From a checkpoint of a small mixture-of-experts model trained on Wikipedia.
Size: width 128, vocabulary 3343, 9.19M parameters.
Training: a variant of SOAP for the experts, 826M tokens, 6423 steps.
Below are experts of layer 7 (counted from 0) of a mixture-of-experts language model. Rows are named router (the router's row for the expert), down (a neuron's output weights, with its number) and show model dimensions 0-127. Each number is 128 + 24 x the weight over its row's rms, rounded and kept within 0 to 255.
After each expert's rows: "comes before" lists some tokens at least twice as common just after its tokens as in all text. This comes from a sample of Wikipedia text that the model never trained on. Tokens count by the router's weight.

# expert 1
router [107 173 140 106 127 143 102 158  97 143 120 179 105 135 113 136 173 150 123 130 126  99 157 152 145 108  80 156 101 125 112  92 134 131 173 104 163 101  75 100 100 129 126 100 142 123 110 147 158 120 104 161 142 119 141 119 121 119 124 153 148 156 106 134 121 135 161 145 155 113 160 106 145  94 112 138  93 171 126 140 157 134  92 152 103 137 150 124 124 130 114 133 139 111 133 139 120 136 136  97 124 130 210 154 130 125 146 142 141 153 115 199 153 142 118 120 124  76 135 107  97 105 122 106 133 147  90 133]
down0 [162  88 144 133 120 184 155 166 145 141 129 118 154 136  66 109 124 147 136 139 169 122 138 150 131  92 126 122  77 131 111 146 130 102 103  88  96 121 112 111 131 114 156 119 154 160 150 154 150 119 104 151 147 126 117 112 157 121 127 120 150 120 134 158 121 125 149 135 126 139 187 127 121 165 121 115 157 106 128 135 143 100 148 101 166  96 149 127 117 139 117 123  54 161 121 112 126 164 138 108 113  89 123 118 110 137 146  90 101 156  96 107 189 104 131 130 153  90 123 125 118 168 119 132 125 113  98 165]
down1 [ 77 136 123 104 146 111 155 119 137 123 152 132 111 118 166 120 102 133 108 154 113 110 153 110 123  96 127 151  96 137 139 122 138 157 134 111 133  89 110 116 122 134 107 163  60 134 143  99 136  99 153 138 112 120 129 110 123 144 118 184 147  83 107 156 105 103 154 144 109  94 155 138 141 148 143 137  90  97 191 125 157 169 143 114 134  91  92 113 114 139 102 133 105 136 121 112 129 130 143 110 134 140  80 163  97  97 112 133  99 153  92 115 131 141 166 127 125  89 116 165 115 121 122 166  80 147  99 165]
down2 [ 97  84 126 147 131 101 153 144 128 146 164 137  99 121  99 152 136 164 103 108 153 159 121 155 122 142 157 147 137 113 146 112  99 160 156 132  93 103 137 107 125  90 111 105 130 142 106 114 106 114 139 122 132 134 166 138 136  77 123 119 132 175 123 175 123 110 113 177 136  86  97 119  93 153 105 140 121  91  91 112  76 145 133 140 112  86 140 164 140 141 139 110 171 143 123 136  95 142 167 137 161 165 152 127 115 145 147 138  87 123  99 117 120 127 102 144 129 127 184 133 129 141 150  97 130 114 131  71]
down3 [166 145 145 155  98 116 119 103  93 105 130 122 175 133 186 125 156 156 136 122 123 125 146 125 116 124 121 132 120 159 121 137 152 139 123 123 128 137  80 112 153 109 107  88 135 138 116 144 138 128  96  94 160 102 137 111 152 149 134 189 132 152 115 140 162 131  81 140 112 166 146 119 175 151 124 132 161 103 156  73 144 135 153 143 147 147 143 137  93 130 151 145 170 127 147 153 143 112 169  97  99 151 140 152 107 109  89 120 114 122  88  79 112 145 156 148 107  89 137 171 116 107 133 106 114 148 109 160]
down4 [118 143 101 167 141 150  98 117 118  62 184 130 115 129 103 133 138  83 109 127 139 159 108 113 100 140 133  91 158 162 144  97 137 131 129 162  78 135 138 128 119 151 149  87 115 139  81 144 132 139 113 131 114 150 123 113 182 104 104  98  89 105 145 124 114 146 177 153 133 118 148 133 121 152 133 144 157 156 127 122  82 146 145 133 123 129 123  85 111 145 113 103 168 111 126 119 126 133 113 159 118  91 149 133 129  99 147 135 132 121 136 109 115 191  91  98 122 130 164 126 147  97 171 170 154 124 121 146]
down5 [ 86 155  92 112  89 123  96 110 150 145 120 149 173 189 135 130 139 166 137 107  92  85  71 160 143 109 115 129 117 145 114 121 152 151 124 127 136 114 156 101 130 165 158 127 173  84 112 133 119 172 150 137 160 105 120 126 140 106 121 133 141 100 114 150 138 171 154 124 123  92 103 133 122  63 151 114 117 122 149 151 126  97 144 113 121 114 152 140 110 119 119 114  98 103 131 140 142 169 115 100 167 105 134  91 137 113 117 144 123 140 155  89 113 123 157 107 156 126 171 112 106 141 137 109 133 108  86 129]
down6 [132 135 119 130 173 144 131 160 158 154 121 140 110 134 124 119 140 108  76 100 116 139 115 115 125 137 143  81 154 105 128 153 160 144 115 120 101 158 111 135 132 112 157 107  93 103 161 110  91  73 135 129 127 128  92 134 123 161 137 191 119 152 131 124 159 135 132 131 132  80 129 126 112 144 138 138 111  75  83  84 139 163 156  93 177 141  82 130 143 155 158  59 170 130 148 148 129 117 131 135 143 109 104 112 127 137 129 111 151 125 142 118  83 105 131 136 129 115 125 136  94 156 108 119  88 124 122  97]
down7 [113 136 168 175 123 126  88 153  91 112 133 146  91 188 140 141 121 122 138 144 141 143 100 146 126  74 130 114 160  89 167 119 124 156 146 112 124 122 171 118 121 123 112 165 146 164 127 119 147 128 125 133 139 107 160 120 136 151 121 114 149 117 122 139 140  97 131 166  95 142 108 131 115 138 109  99 139  88  93 135 117 124 139 150 131 141 142 134 134  94 150 139  79 141 159  91 133 157 142 155 159 126 115 128 137 117 158 119 167 163 141 160 155 124 172 148  96 115 130 145 157 179 165 200  92 130 136 125]
down8 [125  98 145 122 123 111 108  96 131 142 143 105  93  91  73  90 143 125 118  87 112 115 106 161 102 144 130 103 128 110 138 102 143 130 157 111 117 129 174 119 137 158 118 132 151 142 113 104  65 108 138 129 118 106 134 126 135 101 151 117 116 106 112 139 133 165 171 144 139 162 119 133 148 178 130 128 109 140 190  87 177 136 118 125 115 100  92 142 141 138 158 145  73 172 127 141 139 118 147  98  87 115 123 172 140 109 120 103 180 133 171 107 111 130 100 138 137  97 143 112  97 127 111  96 117 144 127 140]
down9 [168 139 122 159 102 125  99  97 140 136 122 142 140 131 119 107 124  83 125 105  89 147 122 125 149 107  74 160 125 140 171 124 132 155 115  97 185 146 134 117  90 145 114 115 177 120 146 151 111  79 117 156 144 142 139 121 136 118 116 116  92 105 138 115 154 157 127 123 135 138 144 111  85 121 140 132 133 128 112 156 130 129 128 158 155 144 130 124 119 105  83 127 124 131 167 137 129 127 129  79 120 131 120  91 109 172 114 137  93 121 166 128 139 136 102 119 102 168  67 175  84 185 112 156 122 163  96 124]
comes before: "|", ":", "-", "\n", "\n\n", "="

# expert 7
router [118 138 134 123 131 141 158 150 142 159 140  79 116 124 145 125  90 175 129 149 164 156 141 110 112 109 145 149 103 103 179 107  81 140 135 125 105 133 125 157 107 104 156 122 160  79 170 100 105 136 184 141  96 148 165 132 146 119 128 101  70 136 102 129 138 136  87 114 112 113 101  96 152 140 129 196 137 122  92  82 121 130 125 126 155 153 143 164 102 123 142 149 156  92 129 106 124 169 125 139 119 142 130 103 129 133 135 145 145 150 178  98 135 143 108 106 130 133 168 153 141 139 102 106 139 134 135 132]
down0 [160 124 145 128 134  85 136 112 127 111 119  93 120  94 154 123 122 125 106 125 153 115 140 164 114  89 103 138  98 181 134  91 143 128 130 118 167 139 116 185  98 129 138 106 149 115  89 133 125 122 150 129 140 132 107 127  92 127 178 129 101 110 140 106  93 121 104 130 100 138 160 131  86 127 149 127 118 124 102  86 141 128 123  94 127 125 140 139 147 142 167 137  99 120 161 155 150 184 125 141 131  84 114 121 133 120 171 114 181 178 155 155  87 132  99 107  99  99 127 123 128 126 108 183 176 112 143 137]
down1 [117  95 148 159 157 105 130 166 119  92 133 145 135 117 108 125 171 133 111 116  88 110 142 178 114  89 152 155 110 131  70 106 123 126 107 119 102 127 107 117 129 130 156 144 144 116 156 116 138 137 153 106  89 113 154 150 111 120 125 124  99  99 111 157 149 117 128 193 121 113 140 105 123 158 114 106 137 140 120 168 135 140 119 139 133  90 102 143  71 125 139  95 101 127 160 106 105  81 100 107 118 137 141 173  94 163 179 141 161 139 107 133 115 162 142 120  82 138 180 121 134 128 143 100 147 146 127 147]
down2 [124 107 128 142  95 109 155 134 125 115 146 167 146 132 124 129 118  99 146 106 117  92 174 154 140  92 142 185 138 131 174  94 145 126 115 121  98 139 141 140 155 159 117 116 142 130 141  93 144  92  89 144 131  96 137 109 116 187  93 160 133 115 185 115 118 112 117  94 162 140  65 127 140  86 124 145 121 117 147 146 136  85 123 154 110 126 168 110 172 132 164 109 136 115 104  96 141 117 111 159 169 117 149 129 135 144 112 114 131  84 121 131 154  99 146 151 151 167 105 155 104 124 151 141 155 126 144 125]
down3 [133 102 151 112 121 142 120 174 108  93 110 128 142 152 166 135 160  96 135 130 128  91 129 127 119 117  98  99 107 116 105 133 142 117 135 192 124 134 125 143  93 112 118 153 139  86 149 117 106 123 137 158 133 101 114 110  78 112 121 114 125 106 155 135 106 140  81 140 153 123 164 130 143 146 162 111 116 137 123 155 185  92 134 108  70 115  79 163 141 139 111 123 143 150 145 185 101 106 145  98 147 102 135 118  74 145  88 137 176 102 136 104 103  94 122 126 110 112 159 126 144 102 134 114 147 109 112 114]
down4 [ 99 127 125 108 118 119 140 125 168 132 140 110 145 157 173 102 146 132 105 146 149 143 188 142 132 170 145 178 109 125 106 120 139 119 185  86 106 113 131 146 136 115 132 117 127 144 148 141 150 145 136 123 113 120 129 114 126  98 138 124 156 126 135 154 118 113 116  94 131 124 110 138 158 125  62 139 137 117 146  98 117 161 128 128 152 140 140 171 102 128 120 132 137 105  86  94  92 151 162 139 203 146 116 174  68 138 121 152 150 124 156 156 116  94  80  95 137 114 172 130 162 136 137 107 119 126 138 119]
down5 [143 158 133 122 133 149 155  93 146 139 134 115 100 133 111 160 207 157 156 136  83 153 128 128 109 149  84 103 125 116 134 163 161 157 127 119 141  81 138 118 134 110 114 132 116 165 164 120  94  83 148 108 117 133 121  31 148 115 116 126 120 117 122 174 152 109 116 115 109 158 150 117  99 152 106 115 103 114 131 153 107 104 121 133 141  99 192 126 123  83 130 127  91 134 111 106 125 151 142 141 114 119 152 140 106 121 131 146 126 121 128 159 113 153 147 153 108 131 137 104 127 127  91 137 148 123  88 126]
down6 [126 147 136  90 139 126 155 118 106 149 135 145 127 104 139 132 143 148 126  86 146 120 126  53  94 126  90  83  94 117 157 143 136 145 179 122  88 154 109 124  98 128 151 126 127 159 100 110 131  77 135 125 141 154 122 139 149 150 129 136 154  59 116 130 149 149 124 141 132 141 151 136 126 100 137 106 103 130 133 137 156 147 122 107  81 120 150 158 147 142 181 125 169 126 119  79 154 169 127 138 125 100 121 151 115  78 126 174 148 130 133 141 109 112 151 123 128 134 101 130 117 168 117 135 141 137  85  79]
down7 [125 106 148 158  92 148 125  93 110 103 141 103 112 125  78  74 107 114 106 110 123 107 124 130 165 114 156 141 162 125 133 130 117 134 100 130 120 130  92 188 131 142 114 145 153 136 150 110 135 113  97 134 106 116  80  85 159 140 112 129 151 108 142 132 107 105 165 139 126 134  79 130 106 104  89 104 125 121 148 104 131  82 120 148 177 146 144 136 110 119 119 110 115 108 188  91 104 109 106 137 116 118 126  72 121 116 126 162 116 143 112  97 138  91 134 159 131 161 108  87 168 111 110 149 104 157 144 151]
down8 [134  98 141 132 149 133 116 138 131 149 118 128 123 157 149 112 103 139 127 174 140 136 149 114 129 141 203 148 162 133 124 159 134 107  93 107 118 115  93 125  93 103 125 163 107 137 102 128 113 125 106 143 103 105 162 107  98 112 114 105 157 142 145  97 113 102 102  91 162  57  93 140 114 165 111 130  70 100  82 105 154 163 139 129 142 164 115 135 129 139 115 137 120 141  58 122 180 141 131 142 145 115 149 158 125 161 113  93 133 117 130 116 119 102 108 166 101 136 167 121 132 131 146 129 131 119 146 109]
down9 [ 93 133 110 134 109 130 124 145 118  86 116 118  89 112 128 155 158 112 112 170 142 125 147 133 113 140 115 141 136 120  89 193  90 119 115 123 173 118 110 131 123 138 111 120 144 166 113 120 111 137 124 107 163 153 135 129 162 172 123 164  98 131 139 133 120 126 152 119 125 122 116 124 122 131 161 122  93 135 102  63 123  84 115 100 124 134 173 173 142 107 144 108 134 199 160 113 110 125 159 138 108 164  76  84 128 110  96  97 126 146 132 146 146 144 115 123 143 138 147 136  78  95 127 152 105 103 156 147]
comes before: "1", "2", "p", "m", "b", "g"

# expert 2
router [150 153 123 178 122 166 146 118 110 110 149 128 115 124  73 121 113 177 141 122 107  96 166 157 134 123 125 155 144  89  81 109 116 177 151  92 106 130 172 168 102  83  85 108 115 119 183  88 112 118 158 166 120 136  99 168 133 132  86  96 131 131 145  95 122 146 126 127 133 130 113 112 126 107 150 136 131 113 124 107  93 114 140  83 124 116 147  93 159 160 106 107 145 148 142 170 127 126  83 126 152 116 136 108 122 116 140 135  97 144  95 141 137 136 116 129 152 161 105 116 149 108 141 124 149 157 118 126]
down0 [141 183 152 127 132 116 117 122 136 112 180 116  92 157 110 208 136 133 131 139  92 116 127 105 179 121 121 146 162 159  79 129 113 122  88 151 103 135  79 161 123 129 108 100 130 127 129  91 109 139 134 151 135 133 125 161 115 118 101 134 145 121 151 128 116  67 104 132 127 109 112 158 148 174 158 150 121 121 134 122 103  88 143 117 148 101 123 162 149 119 145 157 111 165 153 129 130 135 130 118 129 120 153 106 114 146 142  96 104 164 127 105 143 102 159  80 143 146 135  80 131 151 130 124 128 110  86 151]
down1 [161 113 155 117 164 156 127 139 121 116 138 118 105 127 104 124 139  74 130 154 116 157 164 168 155 133 164  95 132 118 157 156 102  98  95 156 124  92 137 107 112 157 133 144 116 136 138 146 129 102 130 155 118 136 150 119 141 124 143 149 117 134 123 103 119 108 111  81 155  46 150  98  75 137 148 129 128 126 135 149 108 119 116 126 157 126 130 133 128 161 139 120 122 116 129 135 153 210 102 121 189 127 103 155 138 142 161 106 136 109 132 165 118 142 129 117 175 128 112 131 137 168 148 124  80 161 145 138]
down2 [145 126  65 177  91 149 114 127 144 126 143 123 148 155 147 134 123  99 159 145 130  94 108 107 169 120 144 109 107 154 121 118 124  96 150  87 141 155 159  84 143 152 138 119 105 125 100 117 110 140 116 167 140 124 147  98 139 116 153 103 120 127 151 139 119 145 137 144 146 111 125 118 137 143  89  78 133  99  84 124  94  97 138 152 122 150 153 115  84 103 143 105 126 128 107 123 156 151 133 132 143 152 131  98 127  70 165 153 172 132 102 149 183 118 130  88 132 170 137 147 124 130 118 162  91  93 102 145]
down3 [140 181 122 107 126 131 126 119 155 114 141  85 106 130  89  93 125 116 132 144  97 172 117 134 139 108 100 139 140 145 120 118 115 137 104 109 129 131 144 102 129 148  76 185 164 151 128 114 153 132 123 154 139  99 121 110 134 122  99 123 154 141 122 164 123 113 155 133 159 133  94 107 129 121 149 122 107  94 121 110 173 134 148 130 161 182 152 145 111 138 152 124 154 139 171 102 128 100  91 126  94  78 145  82 106 115 157 138  79 140 115 142 145 164  76 110 111 176 151 126 123 116 174 130 148 147 129 164]
down4 [101 121  98 129 115 166 167 141 164 142  99 139 179 168 136 101 136  61 162 116 172 133 125 122 141 126 162 168 139 162 157 111 155  94 145 104 103 130 141 117 150 128 138 125  87 136 118 170 106 139 113 112 146 141 102 128 120 118 122 124  98 146 157 105  74 160 104 135 111 117  85 123 148 128  98 147 145 113 126 130 107 138 120 117 152 129 125 121  99 113 100 120 166 140 152 128 129  90 100 141 125  56 120 116 148 106 138 154 144 117  91 130 101 120 157 103 115  96 140 110 146 140 138 164 135 143 165 174]
down5 [153  80 119 145 135 102 112 115 130 137 113 135 164 157 125 189 143 189  89  90 110 138 134 104 129 122 128 161 140 136  87 182 116 129 154 122  87 153 116 125 127 159 104 125 144 164 146 119 124 127 115 115 153 141 162 122 132 164 153 101 107 177 160 122 114 102 148 105 114 148 103 144 128 177 120 117 141 158 132 116 108 158 126 171 108 118 129 158 144  98 105 144 144 104 141 152 121 107 148 105 164 144 142 104  89 103 123 150 139 109 105 106 117 120 134 131 136 150  96 136 151 134 132  55  96 143 164 125]
down6 [ 99 168 118 125 115 127 108 127 136 120 113 129 117 134 164 122 101 129 169 119  79 128 172 150 111 165 121  97 136 134 116 141 121 122 100 138 106 158 132 147 109 142  82 125 130  70 102 112 115 133 117  88 107 116  70 176 103 170 135 112 155 174 148 138 138 153 144  98 135 121 115 124 165 129 119 113 158  99 136 101 137 168 160  76 174 144 129 137 139 124 148 139 164  96 117 127 114 127 141 128 157 120 160 149 104 140 126 114 166 120 112 145  86 123 148 110  83 161 111 128 135 154  89 155 164 140  99 141]
down7 [136 136 149 145 128 137 118 196 122 122 146 106 141 143 118 163 140  89 128 106 141 146 110 169 104 131 137  83 148 124 148 165 110 137  95 104  99 141 135  92 113 127 120  93 175 137 156 138 123 115 132  93 127 122  99  71 115 117 152  85 113 128 120 110 123 121 131 132 149  88 131 182 177 123  97 120 139 148 103 142 118 112 107 170 123 119  88 116 108 120  65  89 136 158 107  98 135 128 120 136 143 106 130 154 149  84 128 108 156 114 116 135 126 149 137 112 104 159 145 111 181 103  99 100 139 128 150 162]
down8 [127 116 133 114 123 126 135 120 124 120 143 105 118 131  95 104 171 124 119 117 140 125 134  97 177 140 135 114 123 114 122 116 111 185 156 115 140 132 152 125 150  88 135 121 158 144  88 174 144 128 162 139  92 104 141 125 143 109 122 182 152 124  96 135 173 120 100  98 100 121 114 119 159 157 166 168  99 157 150 123 129 119 132  78 111 125 141 120  80 153 124 137 133 167 156 113 112 118 107 128 125 150 116  84 129 115 128 182 119  81 125  89 127 133 125 177 134 155 159 102 177 149 136  94 154 125  85 153]
down9 [101 108 119 137 136 110 130 142 131 144 128 100 137  98  81 123 131 132 138 175 151 109  87  98 122 110 140 144 149 146 165 120 109 150 101 136  93 154 164 168 111  99 104 162 149 124 125 184 175 136 112 149 139 134 204 137  94 137 111 141 207 113  82  89 110 118 106 120 126 142 126 141 105 135 139 162 105 101 149 122 129 123  98 146 107 125 117  84 124 154 160 100 150 162 126 124 124 107 101 128 152 102 146 125 144 173 113 155 126 117 128 168 142 123 108 117 110 122 133  84 128 141 121 100 128 147 147 127]
comes before: "==", " The", ",", "The", "===", " ("

# expert 6
router [129 130 155  99 115 119 129 110 183 141 126 149 156 135 146  94 140 144 149  93  94 149 112 161 147 103 130 116 143 123  86 106 107  83 124 117 171 147 107 159 139 104 123 135 107 150 150 141 159 150 160 126 101 108 115 118 122  96 126  79 107 133 151 125 151 149 111  92 157 120 121 129  83 129 112 134 154 116  72 125 119 163 128 127 104 107 123 135 155 120  95 109  99 104 148 124 102 103 163 114 115 142 118 188 141  66 102 173 108  78 133 134 116 117 113 144 148  75 127 160 121 110 120  97 111 123 155 124]
down0 [145 144 113 147  97 145 144 122 161 166 144 130 128 136 126 115 141 154 133 150 151 121 123  80 122 109 176 152 142 129 129 130 130 101 132  95 100 116 162 105 116 146 139 129 123  98 149 100 135  86 108 124  75 123 103 138 127 103  85 111 110 125 131  59 170 123 134 107 103 109 145 133 147 109 126 121 124 155 136 110 106 157 128 125  99 104 119  85 104 137 158  72 160 124 116 162 122 122 163 174  93  85 109 125 131 126 134 123 124  66 146 118 122 140 170 141 126 126 176 107 158 176 152 149 143 144 161 103]
down1 [103 149  97 115 164 118  97 125 157 139 138 115 119 131 128 143 122 148  85 146 148 113 133 141 117 126 169 153 108 143  84 170  94 130 132 107 111 108 133  89 126 130 113 118  82 153  77 154 118 100 150 130 101 122 139 140 132 137 156 100 128 130 130 141 186 150 152 141 131 163 119 121 143 136  64 126  97 119 126 135  86  92  87 119 131  91 141 146  73 140 150 145 175 114 128 162 116 100 156 113 141  94 126 121 143 113  96  97  99 155  93 146 146 147 136  97  99 122 144  97 179 154 124 144 136 109 154 131]
down2 [156 140 118 169 122 162 144 148 125  95 116  94 166 160 126 119 113 138 163 176  96 130 137 119 110 121 106 104 111  90 104 112 155 110 161 152 134 162 128  78 172 127 142  82 101 115 147 101 109 125 142  88 120  91 121 147 109  84 132 142 157 114  80 153  78 118 136 136  77 129 165 108 106 117 129 111 156 107 137 140 125  83 105 126 122 125 119 100  96 119 124 123  93 146 140 166 112 111 161 144 127 115 152  95 130  83  94  97 155 120 160 111 140  99 143 114 160 123 130 123  99 147 147 123 151 132 125 107]
down3 [140 151 127 151 141 129 132  90 112 122 146  99 187  65 149 126 136 101 103 133 150 109 116 112 133 123  86 139 105 102 137 135 126 199 116 139 129 133 125 141 159 152 106 158 137 128 106  81 122 100  95 142 154 122 161 142 107 155 161 177 117 133  79 149 151 134 114 155 130 139 122 164 117 125 148 143 101 164 128 159 119 110 138 125 162 134 100 104 102 101 132 127 165 148 131 132 120 148 109  98 111 101 160 131 108 138 113 163 185 151  89 101 115 133 156  98 127  93 136  99 171 138 123  91 136 110 120 118]
down4 [101 178 107 100 148 133 149 133 116 165 104  94 122 113 129 120 145 104 129 114 152 151 160 144 116 126 145 162 129 143 152 124 137  98 125 136 137 135 104 121 176 128 156 100 157 120 113 120 114  93 118 113 146 113  91 126 139 121 128 152 108  87 102 112  70 138 114 110 117 140  87 166 172 154 182 103 135  89 147 149 102 161 105 140 160 137 133  99 102  98 162 132 132 113 148 147 145 125 116 123 172 128 118 119 110 121  92 140  95  90 156 141 144 162 132 164 150 101  96 131 142 157 154  71 148 108 123 173]
down5 [ 99 137 142 145 179 119 115 117 135 148 116 163 105 115 145 141  82 167 159 141 156 138 102 122 110  98  85 173 142 119 108 153 131 137 165 106 139 122 133  88  95 135  87 145 183 176 153 133 137 117 102  94 145 116 158 103 130 150 130 154  93 106  88 135 152 131 136 149 136 112 110 128 140 147 130 175 174 144 132 111 116 142 155  98 136 118 129 163 195 124 141 140 148 146 102 116 150 119  93 174 130 139 130 132 141 143 123 100 144 123 114  93 122 118 133 103 155 144 110 149 179  74 142 137 121 137 122 142]
down6 [146  86 150 122 112 135  86 156  92 164 103 117 144 139 141 124 121 111 145 128 150 131 168 152 118 103 106 109 132 129 142 134 161 125 119 157 138 144 153 117 147 155 129 125 152 121  76 126 114 172 184  94 130 119 127 138 117 151 140 201 107 101 122 141  71 125 148 108 108 115  77 137 142 132  94  98 136 129 160 133 113 111  86  82 163 105 105 128 130 141 145 126 156 133 129 152 155 192 132 129 132  90 148 157 141 132 151 114 139  97 117 124 135 123 187 141 138 158 119 148 126 101 156 112 127 121 100  96]
down7 [115 152 146 140 152 112 187 131 101  78 112 154  94 141 135 159 137 117 166 109 133 148 119 125 126  98 140 136 158 149 116 150  99 104 146 147 103 141 145 144 128 112 126 161 144 162 117 151 120  88 133  99 130 151 109 156 147 137 169 110  98 129 147 113 117  99 121 136 124 202 143 140 130 135 150 113 106  81 107 132 126 118 142 163 110 140 113 139 108 126 132 134 142 156 132 155 106  86 109 121 117 139 133 136 121 117 130 132  69 107 111  89 121  83 129 148 207 100 114 149 168  97 103 177 145 133 110 145]
down8 [ 91 124 129 125 161 103 126 146 126 140  68 153 178  57  99  92 179 144 124  83 129 162  64 106 151 110  99 119 163 115 138 102 122 112 108 117 186 144 131 132 170 132 165 135 156 120 106 134 132 133 133 131 176 123 142 124 138 124 123 105 120 113 109 129 113 110 146  98 146 144 184 132 133 101 108 141 102  90 133 139 153 113 156 134 141  80 133 128 129 114 133 134  87 132 101 139 133 101 145 127 162 135 136 148 114 137 160 136 132 156 113 136 111 116  94 131 133 139  96 129 108 129 113 161 101  82 113 125]
down9 [122 107 129  80 109 149 139 140 132 107 100 115 138  94 157 127 124 137 125 117 120 135 134 117 137 125 146  83  95 114 134 113 126  95 132 104 130 101 150 114 134 150 150 126 109 111 170 107 136 151 103 153 155 139 148 129 134 172 129 158 173 100 158 117 160 107  83 110 153 128 134  87 160 126 138 109 139  92 100  70 129 126 148  99 189 132 137 141 153 109  61 102 156 140 151 138 146 148 100 121 136 149 153 140 134 108 115 142 148 135 167 154 115 158 111 118 117 143  91 119 124 139 127 115 192 188 130  91]
comes before: "0", "5", "4", "3", "9", "6"

# expert 5
router [142 149 114 121 121 186 119 108 136 109 161 175  96 105 123 147 121 149 180 129 131 155 158 138 151 136 133 190 168 114 114 114 141 133 135 115 111 113 143 142 135  75 141 130 121 139 114 114 110 114 121  79 113 160 150 145 163 141  97 122 162 116 118 126 133 121 172 133 130 118 145 143  63 128 149 122 129 147 109 108  72 137  95  86 115 152  82 118 123 159 106 162 146 109 110 132  90  90 140 107 114 116 139 132 140 164 134 133 186 164 125 159 135 116 111 123 139  72 135 132 130 130 115 126 153 154 113 140]
down0 [ 74  75  90  99 171 127  84 106 125  83 152 109  99  86  98 126 121 143 126 120 104 127  98  94 115 115 121 123 119  94 169 154 123 158 147 115 129 146 127 159 130 141 132 135 112 161 179 174 117 129  79 146 132 135 118 122  95 112 123  99 121 128  93  71 152 134 131 101 147 107 106 130 118 135 113 157 114 144 128 126 119 129 144 145 101 139 119 110 127 132 131 117 114 126 137 122 138 108 154 142 116  98 157 101 130 132  77 135 116 165 100 158 159 169 112 153  99  70 123 136 139 140 121 143 112 136 172 171]
down1 [116 147 150 152 128 140 134 122 174 174 148 163 150 154 119 151 143 141  41 127 154 135 152 166 123 160 130 124 152 153 126 160 119 127 147 123 131 124 111 138 144 169 113  91 125 161 131 125 149 116 136 163 184 119 127 136 162 105 154 121 127 145 123 154 116 161 129 105 122 137 139 161 150 114 163 135 117 111 119 144 152 148 143 160 142 110 137 163 166 160 155 124 151 159 142  94 126 102 157 126  91 146 118 101 154 131 122 135 125 113  95 118 135 160 128 141 114 126 108 148 116  42 166 164 139 131  89 137]
down2 [163 109 157 127 157 138  58 160 172 188 154 120 109 130 101 163 128  96 167 121 127 100 132 125 171 100 137 136 141 128 129 135 145 102 106 136 109 133  70 128 112  99 129 133 139 106 144 104 120 133 109 144 148 172 141 155 117 132 147 147 155 126 158 131 135 118 123 139  89 157 138 116  78 111 103 104 115 106 108 134 140 107  89 135 144 147 127 132 137 151 150 193  75 142 135 122 138 125 119 125 134 109 132  96 126 112 127 102 116 133  93 143 177 167 144 129 130 142 101  85 142 125 149 162  86  96 120 141]
down3 [127 132  97 111 129 146 121  70 136  81 150 161 155 122 126 159  96 123 160 134 128 104 102 137 103 161  85 142 126 119  89 183 125 149 111 110 150 142 142 114 106 168 129 117 130 143 149 141 165 111 150 144 149 149 143 147 155 114 114 106 162 120 175 127 116 126 130 109 102 100 117 108 168 118 105 161 133 119 105 140 102 132 135 148 145 149 140 132 111 124 168 152 152 116 128 128 131 117 144  89 171 190 137 148  98 163 154 105 170  95 102 125 141 124 155 102 122 133 123  58 139 111 103 106  88 100 139 138]
down4 [130 138 100 146 170 141 119 139 112  92 122 126 133 128 104 124 106 133 150 175 125 154 121 154 146 144 103 123 122 105  97 132 157 106 110 104  89 174  83  62  96 119 135 111 128 143 124 116 140 128 132 152 101  73 184 167 112 118 130 148 155 142 130 121 147 107 152 146 145  88 153 126 170 106 131 111 116  85 135 120 178 132 146 115  97 114 150 138 134 131 142 131 129 104 118 140 171 103 114 137 116 117 139 118 163 106 113  87  91 148 119 114 183 158 124 184 105 147 123 112 125 130 123 158 148 148 144 172]
down5 [166  98 134 155  93 132  82  92 152 120 129 151 181 168 144  90 137 158 119 119 117 103 140 110 129  87  69 122 135 149 157 108 146 159 122 125 144 146 118 154 149 106 129 105 110 119 142 105 113 161 136  85 160 126 128 105 125 155 147  83 161 128 107 126 113 128 127  94 139 117 120 127  84 122 121 117 134 138 145 122 169 109 125 155 126 154  94 142  97 163 133 146 157  75 136 134 119 102 130 105 133 159 171 129 125 136 166 183 146 123 137  94 127 134 150 124 130 139 117 133  74 178 119 171 113 149 125 136]
down6 [132 113 139 154 109 111 133  95 128 137 103 133 123 100  89 107 147 131 102 171 128 124 152 164 133 136 138 171 120 136 138 127 100 127 120 157 162 101 138 131 142 138 110 122 121 109 127 140  82 161  86 118  76 115 146 111 125 124 121 128  77 149 124 156 101 131 148 134 114 173 181 176 125 163 121  76 104  99  70 178  75 116 138 139 117 155 120 122 125 133 102 158 109  77 125 175 160 111 139 172 117 150 125 115 115 109 109 135 114 106 136 144 133  99 107 131 121 104 106 151 113 165  95 147 109 134 115 127]
down7 [116 167 109 117 103 118 127 125  84 104 130 118 124  94 133 151 132 120 118 129 103 129 135 103 133 113 101 118 116 148  69 119 104 112  68 133 136 120 109 148  86 127 120 141 143 120 133 156 111 132 158 122 141 190 121 165  91 123 105  87 140 118 147 180 151 176 123 145 138 157 165 191 119 137 119 183 153 129  96 160 135 151 160 152 147 145 115 144 126 111 145 130 118 132 139  82 133 152 146 144 108 169 112 108 138 106 141 108 151 158  87 138 109 115 123 100 163 106 134 156 145 133 106 171 104 146 137 107]
down8 [141 125 159 124 123  94 112 107 135 144 124 122 160 114 146 125 104 188  99 163 139 102 115 107  94 108 160 107 184 111 171  88 158 106  96 112 154 142 132 122 127 113 118 125 168 131 105 138 141 128 142 126  93 104 163 107 111 101 161 124 144 150 166 196 113 113 119 116 149 116  98 109 120 121 140 137 127 135 134 159  83 143 119  97 144 130 129  92 142 165 145  72 127  92 106  97 116 144 111  89 122 133  86 142 120 129 142  92 117 131 108  96 112 159 129 123 135 123 134  96 121 104  98 175  98  95 128 113]
down9 [157 143 131  95 111 116 116 137 149 117 147 110 116 158 166 148  96  99  82 145 134 111 161 110 147 167 132 115  92 161  94 146 145 129 141 138 151 124 155 120 145 110  75 118 130 145 108 132  96 139 137 139 167 127 117  95 182 116 119 115  88 117 110 138  92 111 133 105 154 162 102 107 149 113 150 133 131  82 131 123 139  91 155  97 100 117 120 153  82 143 154 148 117 100 142 115 137 186 147 125 138 114 152  92 151 152 156 123  79 178 163 106 122 135 117 130  84 170 127 133 154 134 156 112 125 141 156 121]
comes before: " |", " ", " a", " the", " to", " in"